{
  "d_expert": 512,
  "router_score": "sigmoid",
  "normalize_top_k": false,
  "balance_loss": 0.00139,
  "balance_bias": true,
  "tie_word_embeddings": false,
  "beta1": 0.9,
  "batch_tokens": [32768, 65536, 131072, 262144]
}
Below are experts of layer 4 (counted from 0) of a mixture-of-experts language model. Rows are named up (a neuron's input weights, with its number) and show model dimensions 224-335. Each number is 50 + 15 x the weight over its row's rms, rounded and kept within 0 to 99.
Before each expert's rows: "comes after" lists some tokens at least twice as common just before its tokens as in all text. This comes from a sample of Wikipedia text that the model never trained on. Tokens count by the router's weight.

# expert 6
comes after: "\n", "°", "′", ")", "-", "- "
up0:38 51 50 51 48 67 32 68 55 58 47 68 59 45 43 74 46 54 36 53 27 47 32 58 66 62 19 23 44 33 41 57 35 26 29 58 59 40 46 74 41 64 38 68 39 40 48 30 31 42 54 74 47 53 48 40 27 60 53 73 31 58 69 56 85 51 57 45 87 65 59 43 48 25 50 70 35 56 45 37 33 49 10 43 44 47 38 44 67 60 60 37 30 25 64 55 69 62 39 68 17 33 41 48 63 32 52 33 35 34 46 54
up1:43 71 42 28 32 39 46 33 49 35 65 60 40 44 34 57 70 59 43 31 47 49 35 47 49 56 63 32 38 47 56 58 61 31 27 67 40 51 51 38 66 43 44 58 71 56 56 41 42 06 50 49 55 49 54 49 63 42 62 34 70 54 43 28 50 42 59 50 61 43 67 61 71 50 57 62 49 52 43 64 62 54 42 64 40 67 41 29 51 57 54 39 33 81 63 78 49 64 67 81 43 73 46 37 34 51 64 71 17 37 82 39
up2:33 70 66 40 83 79 28 54 68 73 79 24 66 62 56 20 57 25 27 47 68 58 50 60 40 55 63 37 75 26 58 52 16 47 48 45 55 52 47 47 67 68 59 04 37 50 30 22 08 67 56 53 43 51 70 42 51 70 45 21 39 75 40 61 56 70 27 59 65 47 65 39 61 41 37 48 67 35 58 71 59 86 50 66 49 45 41 36 60 78 29 43 57 55 41 41 63 61 71 49 57 15 42 50 40 33 58 44 46 65 61 30
up3:53 49 69 68 44 28 54 43 32 57 50 51 80 43 37 40 13 59 76 43 69 65 55 53 48 56 31 51 21 49 47 40 40 42 66 55 63 75 35 67 72 72 47 61 34 56 65 56 47 74 42 56 33 56 78 46 34 46 75 42 61 44 28 58 30 78 71 45 33 94 40 31 64 48 60 44 28 64 59 74 59 24 44 51 55 39 64 43 41 57 35 56 38 47 65 50 65 53 48 55 43 47 56 77 49 38 37 77 59 38 47 65
up4:14 43 54 51 38 43 84 54 18 60 21 60 46 76 67 64 44 30 53 23 54 72 59 22 49 48 99 66 52 14 41 33 34 47 32 37 49 30 53 51 28 51 35 35 69 68 42 27 64 57 56 61 39 42 76 44 31 64 42 53 49 29 46 00 43 43 45 32 55 69 50 27 41 75 57 73 54 34 49 60 50 34 39 26 35 55 54 53 91 32 46 58 37 52 36 51 51 59 55 44 60 63 30 20 53 36 45 51 14 49 54 18
up5:30 28 44 22 28 43 42 36 22 51 39 25 41 62 43 61 41 20 46 54 41 85 76 68 69 67 70 34 50 44 64 65 44 64 38 51 69 24 74 73 29 58 44 42 79 66 44 48 39 50 55 60 61 45 49 41 49 61 50 34 54 71 59 46 27 43 62 47 55 38 53 40 43 76 66 47 48 75 48 65 37 52 37 63 67 43 63 31 66 55 67 82 53 21 46 51 57 62 64 50 39 43 47 72 74 42 41 56 22 63 53 40
up6:49 31 46 44 38 36 50 51 69 22 47 60 57 66 40 43 41 51 72 69 58 58 51 54 40 60 55 39 71 58 57 57 64 51 34 38 16 31 38 48 63 30 55 33 58 34 47 60 46 54 50 43 49 45 55 47 53 56 82 19 55 59 30 48 42 41 57 46 55 43 84 60 57 49 41 53 38 25 43 56 45 61 42 30 66 48 44 36 38 39 22 55 51 55 28 54 41 53 65 26 55 67 54 53 68 32 71 61 49 35 45 34
up7:71 81 85 48 60 61 36 54 56 65 46 41 56 55 40 77 53 53 43 86 39 42 59 76 71 51 42 40 33 42 34 51 54 60 49 23 52 55 32 59 50 63 23 62 34 48 56 24 40 30 61 70 53 61 38 62 79 62 84 46 62 40 45 58 35 64 40 35 56 56 48 64 49 40 58 57 71 24 58 43 58 58 42 70 58 35 55 32 29 80 38 43 52 53 46 34 33 51 34 37 71 28 68 63 49 47 50 32 36 56 57 73
up8:60 56 94 49 58 40 56 44 32 50 49 78 34 48 20 46 29 46 68 56 69 51 49 60 63 52 60 47 28 27 37 58 36 31 41 53 28 59 31 49 65 57 45 62 65 34 51 44 58 46 39 53 43 63 83 30 53 63 93 58 34 35 71 69 48 35 38 66 41 75 23 45 78 46 34 41 31 77 42 69 34 58 51 58 61 51 28 55 73 53 47 50 57 63 67 53 45 73 51 49 36 62 32 46 53 51 56 53 52 59 37 44

# expert 1
comes after: "\n\n", ".", "==", " |", "|", "==="
up8:47 62 62 18 51 75 89 28 75 53 51 39 46 57 48 59 54 39 47 59 55 27 64 67 50 45 91 34 31 35 38 35 34 48 35 75 38 65 40 53 59 69 80 51 75 40 50 51 18 26 66 59 60 68 55 38 46 69 74 48 46 56 46 56 80 18 55 26 70 52 39 40 60 40 60 46 53 50 42 67 74 31 65 49 36 03 62 24 59 64 55 18 59 49 55 25 50 41 34 57 37 50 72 53 59 44 52 24 40 70 23 29
up9:51 45 72 65 51 17 29 43 48 28 43 75 34 49 29 52 48 53 33 21 52 36 54 52 34 53 80 36 41 69 45 39 41 44 27 64 44 63 55 41 22 38 74 32 41 36 33 33 51 19 19 77 66 53 70 61 59 50 44 54 59 35 38 62 20 26 25 67 60 71 64 54 49 52 69 56 67 30 71 74 54 50 33 82 35 37 58 34 53 51 32 69 50 64 59 52 25 37 61 26 69 69 65 37 72 54 28 45 60 77 49 30
up10:64 34 59 62 43 41 59 09 32 69 52 69 48 61 53 61 46 33 32 59 36 71 39 80 49 48 32 49 75 52 59 81 51 72 66 82 37 35 41 58 66 37 36 60 32 50 53 51 38 76 53 57 46 63 32 60 51 42 45 40 65 61 51 28 40 24 61 50 74 39 29 70 28 22 72 60 51 69 51 41 48 25 44 54 39 38 62 63 49 76 34 60 33 65 28 56 49 71 83 46 62 62 50 38 36 55 23 84 53 45 69 42
up11:42 68 65 54 50 35 70 26 35 42 42 66 46 39 56 70 34 62 58 71 63 39 41 38 48 32 49 59 32 79 35 71 50 42 35 70 35 28 72 70 57 53 63 51 30 46 27 54 47 51 41 68 55 44 24 54 81 66 35 65 27 47 72 30 68 59 46 64 27 25 26 65 55 62 20 32 45 26 21 29 17 40 41 39 52 51 50 42 39 57 75 46 38 50 57 61 70 49 77 67 45 47 73 32 54 47 25 51 29 72 69 48
up12:42 34 44 55 37 42 53 37 58 64 90 60 53 43 46 55 46 49 49 44 45 20 63 65 58 59 58 24 68 46 50 38 21 61 23 50 51 47 45 54 46 36 37 48 67 36 51 51 51 49 42 60 42 59 62 47 78 66 76 49 59 44 44 47 52 36 53 45 58 35 92 65 58 60 50 42 59 54 38 35 32 68 57 61 65 52 67 51 36 36 48 71 67 86 35 38 50 33 85 60 35 00 48 20 45 48 40 52 63 47 57 58
up13:53 49 58 66 45 28 81 64 56 39 54 46 68 82 22 57 46 70 55 36 47 43 76 74 49 37 51 66 39 65 36 44 60 07 65 75 24 45 40 47 23 60 56 34 42 40 29 59 36 50 62 54 85 67 44 85 51 27 78 50 26 63 73 40 62 38 48 37 53 43 35 41 46 46 39 76 78 37 46 53 62 44 59 66 54 53 81 62 33 67 60 79 36 44 38 52 43 53 24 57 33 44 58 50 45 55 25 40 53 41 57 46
up14:53 44 53 47 47 87 44 32 35 60 36 49 76 47 39 26 43 77 50 67 41 57 36 63 57 43 26 63 80 42 62 44 36 65 47 51 45 23 36 49 49 51 31 60 69 39 40 42 51 43 50 59 43 29 53 52 34 49 64 27 28 66 65 62 34 54 59 50 49 53 35 44 46 41 33 51 65 48 87 79 31 59 38 35 44 73 55 50 44 64 60 45 47 37 75 31 49 32 67 44 31 40 63 71 48 51 29 91 34 88 40 35
up15:73 61 49 56 43 26 47 35 34 33 63 49 43 59 39 56 37 75 50 50 67 43 72 56 59 56 40 34 43 34 38 55 44 63 43 34 32 31 52 80 61 42 65 35 42 77 64 49 39 26 45 60 40 50 52 59 39 57 57 49 54 63 44 67 73 72 51 54 57 69 60 57 46 71 72 60 58 38 34 50 06 54 44 78 48 48 44 57 60 45 42 57 38 77 55 51 34 69 42 48 36 37 38 52 59 40 37 54 23 60 70 34
up16:45 59 57 65 53 23 24 61 38 40 54 23 46 53 44 67 55 65 73 58 70 44 35 23 50 41 52 45 56 56 23 59 31 47 75 41 62 60 65 81 53 69 82 30 70 65 47 56 58 55 12 51 44 44 71 49 38 30 17 58 48 51 23 54 57 44 22 60 40 60 69 39 53 37 70 44 68 34 42 55 60 37 38 68 54 54 66 56 57 53 29 63 66 75 30 60 27 71 60 70 22 64 41 41 42 22 44 35 53 66 17 57

# expert 2
comes after: "\n", "\n\n", "ia", "015", " de", "us"
up0:65 25 73 41 59 68 35 32 50 37 74 39 34 38 36 52 42 50 45 56 37 29 56 41 43 54 43 35 19 52 52 85 38 68 21 71 64 27 63 76 85 52 31 35 33 47 41 59 48 70 48 56 55 53 41 48 13 81 50 10 15 61 40 41 71 52 61 34 54 41 36 11 40 64 46 62 27 30 68 49 47 56 28 60 47 36 33 74 48 47 46 46 70 47 69 28 30 71 59 74 35 65 55 54 62 31 36 53 32 59 20 44
up1:40 24 58 85 31 44 34 34 16 25 50 57 39 38 52 55 49 30 32 52 70 38 22 58 34 39 52 55 73 33 51 51 62 53 61 55 50 36 37 53 38 56 43 40 68 50 37 59 47 03 68 57 07 37 37 69 59 57 53 31 54 62 81 38 15 74 59 69 54 62 59 21 63 35 58 57 56 53 66 44 46 49 71 40 55 45 56 39 76 43 58 56 72 56 45 79 58 39 60 54 23 60 35 43 40 55 28 21 45 60 44 46
up2:62 34 50 45 51 57 46 44 55 60 34 58 59 65 59 65 47 58 49 66 44 52 68 45 49 35 60 76 50 38 48 45 43 31 41 26 43 36 26 50 73 46 36 29 58 48 26 52 26 77 34 74 53 40 54 57 40 72 52 76 58 42 36 33 42 58 73 32 99 60 39 24 51 57 67 45 60 56 60 23 54 41 52 38 40 19 52 61 41 47 49 52 68 39 58 40 51 69 44 63 42 36 28 57 16 44 49 40 54 74 45 54
up3:55 65 34 49 22 28 47 58 43 42 59 33 56 64 59 58 21 42 38 43 54 51 47 57 47 57 55 46 52 56 43 22 48 43 53 71 59 81 29 44 47 50 49 56 24 46 30 70 59 38 60 47 59 25 58 44 50 58 55 38 57 42 33 69 72 53 43 28 45 45 45 66 62 38 65 37 46 56 55 49 56 64 44 65 67 24 44 30 42 58 45 30 28 57 33 68 68 43 46 25 58 24 53 40 58 28 27 76 64 43 48 66
up4:63 43 37 39 48 77 42 65 51 92 56 31 42 53 33 54 27 53 34 70 34 49 36 54 25 51 58 29 51 42 48 37 36 48 43 72 77 52 73 59 48 51 37 41 21 66 17 33 50 56 36 67 52 42 39 46 63 36 87 44 39 50 28 53 61 45 69 63 43 52 35 31 69 51 29 27 79 57 50 57 77 41 52 47 59 44 58 59 62 39 59 52 90 20 59 54 68 43 45 59 63 53 43 47 64 75 30 42 85 47 26 31
up5:52 33 61 50 23 49 64 32 63 29 58 80 89 50 38 49 79 67 35 53 67 42 52 57 47 60 58 45 56 35 51 47 54 35 53 66 54 37 20 30 41 62 48 40 76 51 76 46 39 36 24 54 61 43 74 68 56 28 40 58 58 44 58 53 45 50 55 35 60 44 20 51 48 72 41 70 41 75 41 42 47 60 35 54 56 40 47 35 34 74 45 58 35 51 30 73 35 32 51 54 46 54 51 28 82 27 39 57 52 51 71 70
up6:41 50 84 44 36 52 75 64 48 62 33 38 45 55 44 63 59 29 37 43 47 56 43 42 26 81 43 53 44 48 52 70 27 85 52 47 21 93 60 56 53 70 30 60 66 51 40 26 43 64 41 43 63 33 59 31 59 77 50 54 49 29 48 39 38 52 41 27 61 21 61 22 28 80 68 44 54 38 50 87 28 43 60 58 72 36 53 30 33 44 58 35 46 47 58 34 59 55 59 45 69 63 53 48 65 34 52 67 39 55 27 51
up7:44 35 47 51 34 43 56 40 38 52 51 49 58 40 41 50 33 64 46 35 38 36 77 59 40 21 39 40 37 56 41 70 58 56 42 39 20 49 63 68 72 56 17 25 26 42 53 45 39 46 44 47 37 62 59 44 45 63 79 66 23 51 48 38 45 60 49 45 68 40 41 50 26 64 62 46 33 33 55 52 59 49 60 46 47 51 69 79 67 38 67 43 82 15 38 35 52 62 60 57 55 59 79 34 39 69 40 12 52 62 52 52
up8:64 56 68 55 39 41 57 39 69 61 63 61 78 58 55 52 83 32 56 52 48 34 47 37 81 38 59 35 29 44 51 62 30 42 34 91 42 54 54 31 52 74 45 39 34 72 48 39 53 30 16 84 78 56 21 49 52 66 38 28 76 54 47 60 46 65 71 65 49 36 14 61 64 53 40 35 26 42 66 44 55 33 74 48 67 67 55 28 50 58 60 53 83 53 51 77 28 55 72 46 65 70 46 42 71 51 50 46 24 52 65 66

# expert 7
comes after: " | ", "| ", ", ", " ", " (", " in "
up17:62 35 44 60 53 39 51 48 49 69 71 48 59 35 54 47 45 51 47 54 68 30 67 48 57 37 35 69 54 41 47 60 42 63 39 49 55 34 43 61 40 48 36 40 22 22 40 40 56 53 51 67 29 86 32 27 75 59 55 64 51 51 43 15 39 53 52 80 61 44 68 19 66 58 39 54 63 55 63 40 51 37 72 49 42 35 40 47 57 28 49 80 51 58 59 33 62 43 37 41 40 41 23 56 78 28 46 64 55 32 51 46
up18:60 71 47 39 74 55 53 48 55 48 47 29 43 42 41 65 44 40 36 41 44 43 20 52 46 61 53 54 43 43 68 58 37 24 44 30 22 54 56 51 79 70 56 51 75 54 81 99 53 48 62 63 77 63 52 58 54 28 60 55 60 23 70 58 68 56 69 59 65 73 51 46 57 48 63 54 54 22 42 60 36 18 55 42 42 40 71 49 54 29 67 55 31 48 36 14 59 26 65 57 49 64 90 39 44 43 42 47 49 77 45 61
up19:39 76 51 56 34 28 28 41 53 32 64 50 56 84 52 67 37 35 39 73 42 38 63 51 20 25 57 74 29 62 26 52 48 25 58 55 70 25 47 46 40 48 32 37 57 45 07 67 50 37 43 45 64 54 32 65 42 43 41 40 40 44 54 40 67 53 47 33 50 59 55 70 56 37 45 60 74 50 49 40 52 34 56 47 46 41 70 67 62 33 66 36 31 69 54 60 51 77 50 55 22 55 11 64 55 46 45 40 38 42 71 32
up20:58 83 46 63 29 12 24 05 75 42 61 61 37 57 47 73 57 44 65 64 50 60 51 52 13 65 47 38 70 53 42 48 34 40 54 64 48 71 54 61 61 54 44 30 67 11 42 63 57 65 41 61 60 48 69 32 64 37 44 59 58 55 57 48 18 83 55 43 48 41 60 43 43 41 67 62 38 32 53 53 24 40 66 45 56 49 75 48 40 49 83 45 35 66 56 63 58 39 64 64 43 57 56 59 62 38 66 27 30 55 55 58
up21:53 04 32 43 31 43 57 71 64 29 70 54 56 87 51 62 43 71 52 48 74 38 72 37 65 40 29 53 71 45 78 44 57 57 41 49 66 71 52 18 47 54 42 42 46 33 35 42 48 30 39 72 32 66 69 19 59 56 73 16 25 57 27 31 28 34 55 59 48 56 58 44 52 28 52 53 36 25 38 29 59 43 48 30 55 31 58 24 42 71 40 45 56 59 22 39 40 43 61 65 63 43 62 44 67 50 27 63 69 44 64 60
up22:48 55 53 16 44 20 56 57 58 59 37 27 57 33 36 63 59 38 64 47 47 38 35 50 46 51 54 75 60 68 47 74 41 50 68 33 63 75 43 76 81 52 44 44 53 52 32 45 60 42 62 56 45 43 77 51 20 65 84 39 95 77 76 45 47 41 32 40 53 41 41 42 66 22 27 36 37 58 44 61 82 50 66 68 90 62 79 53 41 50 51 54 68 41 61 62 65 77 46 70 33 55 76 22 32 26 32 46 44 44 55 70
up23:38 34 48 40 57 43 62 50 48 37 58 24 42 51 54 46 75 59 26 72 58 48 47 40 47 45 53 17 76 73 55 28 52 34 54 49 44 34 35 70 62 50 32 41 43 56 40 50 49 16 78 46 42 66 57 60 44 71 81 38 57 74 32 23 54 55 25 54 53 45 51 31 56 63 19 45 58 39 35 40 73 38 62 35 52 66 81 48 39 65 53 36 65 61 49 62 38 65 36 69 53 74 82 35 22 39 69 53 46 23 31 58
up24:36 42 50 27 30 58 44 44 40 40 29 39 81 55 55 59 68 60 44 66 99 40 52 47 54 63 35 66 49 46 47 46 65 57 31 27 51 68 52 42 55 58 62 49 28 71 26 52 46 51 70 49 64 37 59 61 48 30 44 47 62 60 77 37 40 44 58 74 75 26 55 45 46 54 60 55 85 58 46 88 57 68 76 68 81 46 40 24 49 50 56 63 61 56 40 70 46 60 33 68 30 62 69 53 32 32 58 44 74 30 49 99
up25:49 80 56 27 67 62 70 35 59 39 36 68 61 59 39 22 46 40 48 47 37 36 56 67 45 57 54 73 37 37 54 67 48 37 29 56 49 41 32 44 60 28 68 49 50 62 38 47 26 59 58 58 59 52 33 56 49 40 46 21 32 11 34 54 35 53 44 44 65 67 31 63 61 17 66 70 66 92 12 50 77 50 57 70 48 45 56 38 57 42 58 68 34 39 66 53 61 54 43 69 31 33 64 46 54 66 29 58 12 50 48 46

# expert 19
comes after: " |", ")", " |  |", "\n", ".", "=="
up8:60 29 68 56 59 38 54 32 49 34 42 63 61 49 55 25 71 55 61 61 70 66 50 84 48 36 34 68 42 38 42 56 80 47 64 58 47 50 71 52 74 33 24 48 53 56 66 61 43 26 44 44 34 49 74 68 53 29 41 46 53 80 35 60 16 45 42 49 47 63 35 34 37 49 49 59 08 67 50 38 67 50 75 50 61 38 62 37 56 34 35 42 27 47 26 71 49 46 49 67 35 33 63 45 38 37 38 19 72 59 64 48
up9:72 76 34 52 43 51 52 30 36 41 68 30 43 45 51 53 67 36 54 36 47 50 90 48 57 23 60 42 42 45 15 51 48 43 60 25 43 67 30 65 57 56 58 46 66 62 52 43 48 54 32 48 88 39 27 52 66 38 75 37 60 73 23 74 15 53 77 48 45 28 52 54 15 60 84 55 36 59 47 36 61 43 59 38 44 46 45 51 51 25 48 26 49 55 54 47 52 48 78 45 31 66 27 60 33 51 02 49 55 56 67 36
up10:85 44 49 49 47 68 52 49 80 51 36 20 83 64 65 68 23 46 38 53 35 43 68 61 41 43 48 28 37 36 51 47 76 66 41 45 59 30 54 47 74 36 41 56 36 55 61 57 54 60 49 61 45 57 50 85 40 55 54 23 31 54 63 34 36 40 67 39 47 66 62 49 51 17 41 80 53 51 49 70 52 63 56 42 49 41 41 51 45 63 57 34 44 56 78 38 42 51 43 68 62 70 47 68 46 72 53 28 47 58 59 35
up11:38 53 24 64 35 25 52 41 47 42 39 42 53 72 51 47 54 62 67 48 64 22 79 37 35 00 55 48 46 65 25 39 43 56 68 46 46 79 59 37 41 69 71 62 51 53 33 64 51 56 26 41 56 64 66 57 49 42 47 03 51 45 34 49 16 66 48 47 41 30 53 43 19 34 60 53 65 65 49 25 63 44 59 40 55 33 34 48 72 45 31 62 51 74 42 92 28 45 25 37 32 81 70 56 57 45 46 28 45 50 57 62
up12:55 54 55 47 50 44 86 39 54 48 53 57 45 58 71 54 51 43 25 47 49 52 58 57 70 33 55 40 46 23 00 47 23 39 52 56 22 43 55 63 77 62 34 46 85 42 67 52 37 57 67 53 42 31 39 82 71 51 57 35 60 65 47 21 42 54 34 63 22 51 49 23 31 29 20 76 30 41 48 43 50 41 56 70 61 53 37 60 60 25 43 51 51 23 54 41 67 67 65 34 50 50 31 43 30 14 91 53 38 34 62 40
up13:75 50 41 57 46 53 59 47 82 42 49 50 62 24 49 38 32 60 29 63 50 29 52 56 39 40 62 22 45 46 49 34 55 39 53 65 78 57 26 50 65 53 39 45 66 72 63 74 43 35 52 56 67 43 35 56 41 28 52 53 36 73 40 38 50 50 74 48 61 52 62 39 62 24 53 55 81 71 50 57 51 67 43 50 82 46 65 56 44 54 67 44 52 49 74 62 09 65 57 52 56 55 35 44 39 39 47 56 30 51 82 53
up14:65 76 43 40 41 82 33 44 47 52 63 63 27 40 06 45 39 53 40 52 55 51 59 44 65 65 68 38 57 30 37 81 18 23 30 57 42 41 60 57 66 44 47 44 37 29 59 49 60 49 70 27 26 52 76 61 36 48 74 40 41 49 33 18 58 57 32 32 46 86 68 34 55 41 51 73 51 46 47 65 53 70 36 43 47 30 31 61 36 65 49 47 54 43 48 58 35 38 51 42 50 50 36 67 52 44 67 57 22 34 36 75
up15:52 36 60 38 41 35 37 64 75 52 50 62 50 57 42 48 69 56 23 63 41 36 58 61 61 45 43 39 51 08 58 55 44 13 40 45 18 20 54 36 69 44 44 47 46 36 67 60 44 42 50 50 50 36 33 44 42 61 54 56 49 74 57 37 49 24 26 62 57 56 33 45 52 56 13 68 45 41 38 69 49 53 52 48 38 57 49 69 56 38 55 68 57 52 42 32 69 51 35 23 33 77 37 36 47 47 31 53 28 75 84 67
up16:22 46 29 59 33 37 62 38 44 60 37 40 60 42 17 45 48 63 84 64 37 41 49 45 47 26 52 50 59 55 65 64 40 35 51 38 63 48 61 29 56 55 44 41 26 53 63 41 71 53 46 49 27 54 51 54 83 63 35 46 66 34 70 66 49 67 23 50 70 30 53 43 31 52 67 37 62 50 55 60 56 54 41 57 50 79 31 50 69 60 58 84 38 72 73 78 17 80 62 65 53 61 91 09 45 38 24 31 47 71 44 61

# expert 11
comes after: "1", "2", "–", ".", ",", " | "
up139:37 76 37 53 34 47 54 58 49 68 55 62 46 57 28 44 42 35 47 39 47 59 72 47 44 48 17 52 61 60 55 58 73 39 79 57 41 46 34 55 48 65 48 64 42 47 57 26 39 62 45 49 59 41 45 37 73 43 38 56 57 55 62 30 65 50 62 68 40 42 23 67 53 48 56 60 33 63 51 69 33 67 57 31 52 56 46 45 51 40 27 49 53 64 41 39 43 48 63 40 44 34 60 45 41 50 35 62 31 39 91 68
up140:73 51 23 51 48 39 41 44 45 72 71 49 43 33 61 69 14 46 51 61 11 50 43 62 52 71 70 31 49 26 45 52 40 57 38 66 71 37 57 58 64 49 56 43 30 51 51 59 40 61 40 59 48 54 37 59 62 39 48 22 43 54 78 73 71 68 43 48 57 75 66 36 56 47 84 36 43 27 89 38 35 30 41 39 37 39 42 24 49 42 72 64 30 54 41 33 56 53 78 63 17 40 57 48 68 50 41 54 62 34 39 70
up141:31 57 35 59 38 29 57 46 63 42 53 36 57 55 25 84 71 67 30 90 52 24 35 65 56 25 47 29 77 48 36 31 54 60 53 53 59 58 23 61 47 31 62 53 21 60 38 40 56 49 27 64 68 67 67 56 58 66 15 45 51 41 33 56 36 27 51 63 73 41 67 83 36 43 60 67 29 36 39 51 66 36 42 49 40 24 41 60 48 52 42 38 49 56 68 60 51 67 59 73 34 23 50 35 67 47 59 47 75 48 52 54
up142:41 42 66 34 55 41 36 43 43 34 39 67 69 58 61 55 42 22 72 50 34 54 27 25 33 49 73 28 33 77 34 55 35 43 42 75 51 50 50 59 51 79 64 68 63 47 65 49 54 61 54 61 54 51 47 39 71 53 60 16 62 59 42 39 52 74 68 52 45 55 50 43 24 59 46 44 51 28 48 57 46 25 47 48 24 56 45 43 52 47 40 50 39 69 52 18 56 42 72 39 60 26 65 38 40 38 51 43 46 35 62 84
up143:46 00 51 27 51 69 30 28 48 28 47 46 43 63 09 72 50 59 31 52 20 52 51 44 47 50 58 43 15 64 42 16 32 36 31 41 62 55 42 69 44 62 62 47 47 59 46 33 42 70 52 72 61 61 76 58 13 47 36 00 15 55 37 86 58 45 62 54 44 69 34 36 69 53 48 32 45 35 45 55 28 42 37 64 46 82 44 60 32 62 44 54 61 68 56 37 38 57 31 50 40 52 45 47 46 45 61 55 33 46 52 66
up144:37 47 43 36 34 36 69 43 74 45 38 52 51 50 54 64 68 55 46 72 62 31 50 64 25 29 59 65 48 09 40 60 41 43 18 43 39 82 47 47 46 57 73 43 22 66 52 51 20 45 43 64 65 48 31 60 57 49 50 32 54 55 68 41 43 63 54 62 77 80 41 49 44 49 35 56 57 61 69 46 51 48 41 41 49 42 47 56 52 53 52 69 46 64 41 61 47 75 52 50 60 81 49 43 45 48 47 75 29 68 36 30
up145:34 44 33 45 47 42 53 54 59 48 29 40 57 72 58 70 29 52 57 58 40 49 45 69 50 64 44 60 21 33 53 63 42 55 35 60 55 41 35 29 66 40 24 44 21 55 44 55 25 35 53 74 56 46 32 78 49 62 39 19 71 39 56 57 46 62 56 68 67 66 34 59 71 52 63 25 48 61 52 46 34 43 30 55 41 40 48 48 65 29 81 51 43 53 40 36 44 45 80 69 34 41 84 35 50 58 68 53 50 12 39 61
up146:56 66 31 40 38 13 36 64 43 53 57 40 47 52 38 46 75 79 53 59 40 40 49 37 05 36 62 86 62 63 55 48 55 64 60 46 87 55 36 51 50 60 26 38 62 69 38 23 25 15 46 54 67 33 48 33 52 26 58 49 47 69 53 53 47 35 47 55 49 47 82 60 73 50 58 60 16 15 49 28 49 63 43 61 68 32 42 45 27 39 52 35 52 47 49 51 32 64 49 39 71 56 64 48 44 80 16 29 61 34 67 57
up147:59 67 59 66 41 46 58 32 69 43 31 36 77 70 52 51 73 32 61 50 69 68 57 56 58 45 41 41 49 71 46 42 35 42 59 80 39 39 36 71 44 25 58 74 51 54 44 49 44 31 36 76 39 24 59 57 52 64 42 56 56 51 71 45 63 58 31 66 82 61 49 62 67 65 64 79 48 24 68 85 45 68 63 54 56 47 43 58 47 67 47 48 45 63 49 50 74 43 49 50 58 39 33 45 53 26 47 41 52 41 48 52